config.toml
n_experts = 64
n_groups = 4
tie_embeddings = false
init = "normal"
lr = 0.00532
train_tokens = 366000000
steps = 5585
Below are experts of layer 3 (counted from 0) of a mixture-of-experts language model. Rows are named router (the router's row for the expert), up (a neuron's input weights, with its number), down (a neuron's output weights, with its number) and show model dimensions 0-127. Each number is 500 + 25 x the weight over its row's rms, rounded and kept within 0 to 999. Numbers have three digits each.
After each expert's rows: a language model's description of what the expert responds to. This comes from a sample of Wikipedia text that the model never trained on.

# expert 18
router:490494508474478513452503477469487502510496524487483468532525511477510507496521529461526510507535497500519454496451497449528495488566471536531483446468546491518506504501454523524522540439482459476479464557544516514483482538509473474487490510533487515486478470496486457502501491502513520472530515537484515536517494510531504465502495506498507495490434503517492493489501498481490497513517
up2:516518532482526477489477481495529500497511520479498488480514489509508462490528502518493470483504507490516493500495450493533505429506513522519503494493522470504476487455474497523520518489453502529500476538513525497500481516489510506502523482537509470513465483525521634549493521525539510482472458511518512516494510521533477531507547476524467488534521507504490500513465508523482500465503
down2:506468528535471549499477524561485512495471489512545508512463505513507452542461505502528512534491483540507515458506543521493444545507493530468487507489496486540525522510509549523511516514458519474509471490523469456500509497507479482509506498488474510477520505496505454487503477494473474490570528525483526516527487475531498531500474499473534488503529518517496467480558513502499510482495
It responds to: Line breaks and open brackets

# expert 17
router:481490512509443513495518509514471487522531516504490488521504494522490495486501506441527516493507477478493450534555502466539477491480495541489502495492512474501498494464481506517524537457494496509466515543523504512506476519483494481516488488507475513505485483552464440491445510495485522440528504558460522530495508497523474445529513502530504505491414518523506494494518500497470513510480
up8:498523518525510484501515533497442510467534556493459501536522491496492483497507529485568517518513494478508534479480515535479476479503504523479472494456480495481483474515485466518471543486497528485513453498485522515511498501504482526549510468470511514481502523423453485483525477490502505487548518494517506508452488520510496494569537488520500521503485462511533515505505473482471498461468
down8:497434492505533519511483475497526483459461525466519509490488510449520475515504506497456490494493506470488476534501529505546515550492533466504515520512496476432471483512477513491510489479507467488512531483516484498479510518467490525460471542491498502449504514496487457505492513482480482530467492541532530447530543487531518472494475502529495457477474542481495534481523523474509468502505
It responds to: Line breaks, headings

# expert 3
router:524443439490445499496472492503486491497509473503502499493523510537474464487515499509529443525499492544497498493505487465511463520479486520504510501503528550505462503512464529509493511476488507476452489463513527501480519511534500458496479524528484505519501504505478478515466517448515487454563539500492492514537477479520450452505539536501472512537508516489505512489492478464540529517505
up7:492496467498498457471501514516521523530470484512491484499491489481476502520531485478508515526475546478512466510488418451461548476521521482484513524464488514520514458520470509539515493504494492498477482451493505499563512452489509473528460490537516499539497481454547454548476497509514481508496493470518535519493506525457496492509541491519491493490516475474471479506491521474499474497472
down7:500529497494477450467523528456478474518491497488485472540466467506510542524480525451496544495519523486495513526491513541503521528538473488530484478490527453529530470449522476508502520490523523475521490515485506493485464481487490545501478493493496521506478481504495452489512522515522490517425487506518469483500531534459498527517519448515507535501447479482502516498475482506511532518546
It responds to: Name-initial word pieces

# expert 19
router:489427501490480488489564485503472510522513520493474472460538515468500486517526523513541454482494496484498484502532483508556490533540494505491513533513493512512499482525473527533517519461476511503470541464545495468483468544507477485492509528496528469522476514496514478534523470482464503496568499510433478503487485492505502462537478524518493518503514489480523481478516529484494490522524
up2:505536500526492456528515487523510526471482546468488503450498462513514504472481467473526511471513529495533498498444496512520506535521481486554462497506517478493441524461467519501529515528515495458501484491507497475492518508518517481417456515474497492489481479469497469476541463492519491499493536539498506529501482487476529510508511530490490503482491490500496498487521492505499575545531
down2:513528499563498528526517566534490455509502553471483495495532516503517526492516551477474469528494508518551488455481529494493494502525484505527522466525525490514478445493485518483461477477490540510514524477515478469521513488478483463470496508498507454508501520506526480564481523449522532510525495502486498524488475498502512490527476481488481543460461501497497536509471535506517493501509
It responds to: Prefixes, particles, newlines

# expert 55
router:472502487519508471504524475512483520502500471473482499472499498483492494482529488472566492418523488499478482499501444486508444533474503547472516470529505473524483535526451503521480522503502501455457498523559537481510492489543512497517498514520506465518477541504511464491494531491471500512489517551542514521488498506497494464519503462526481513523484521478547474498516533496507495470518
up23:484525505485466538510512510449475478433505515470469508474500491527506502493531477506478484486498479524509528507514484483519532527501537510502493527544515488518530502451490500529526496508516513502454507477529503518493476430485483460498442503477494527502473528484483471491497534540514484523510524520530497520512456523506488471510510508472573531560533510498495515470518508522505451505527
down23:492528507500529471492513513529542547497487532465496505522542467459510530505478478498507524510522516504470458511502517502496473478484525514486472507497479456467487458552480495474502477521509519482494471531464516524554503507471496542529528509488525459522530477505491484523504477479487520507427460518479477538455482467509496496495481496517463509472433497463533493496510487537518505481487
It responds to: Digits within numbers

# expert 57
router:485475467473493469483541506524491514519491444520475508506498525516460451459485507521520469487486486505494480444466469511519446537516489521464520484519512491540480534514479524528500526443496521473463505515542531477499508504567500465515484487499516491532485529538466485515523522483509526481545528505508516508492483521520484454514493527483504489501499545498534474512499489457539502489522
up7:496496511469487468478544507518505512512447486484494517486474528529484483516500498527526480506491512500474530481471431495476504493555481492507525443513528506454515500457499500483532532472476542472526504533523486488507505486521487538474488526499537486527530508462511528498502466484506483471524543503555508543470534467531503492492462563481520543507514527526494488476493489504509510535522
down7:483522482504500494498517502496484482472511553512510538501455483504521478485538461488444462487511496461538474528568491459516489501507522541503502516520506474505488493494507531527489472538523475516550524487493456481519477468479515470532507500479442477501460467554525481498477499487533520508496527448487483490492495482493541529513538474481486508485494507477522494477472536510449521497517
It responds to: Word-ending name pieces

# expert 38
router:452436495470504495503513493477499497509506507504478489518532509484511465467504535485539484496531492528509481443492475482521449504521516484437514532524518506514464490475558527478425512529489499434485552472513524476474474485537488501492506478517512474513524513508456485515515484508455502485532492470484486523527491516533506460507506522497506512492503522527499471514518534503517542503490
up0:504474569502504437505525482474508544527517508476491472478525503481532486512502503516535514450498526499495480500510499506488519488536521509491499511466498487476527499548560461488470479519492476503504507498479452482506524436545504492508516470491488483523528458496458486522529529466511505513510484476481546508527499460520447556515500503518457516492456501500521497525467493517516517526501
down0:535488506484515508449503526452497483495496481535490499461519551474484528496528537485458533513466520518472477486510493515478500511503465478474488484534480527499501511477505495519494471474495543516489451529498504484501508513507454450463507511484453543505527492546474522502514494476519516475504505506487522422514505508456475523520457521486470521553548466495482511517513505539505495522513
It responds to: Hyphens and dashes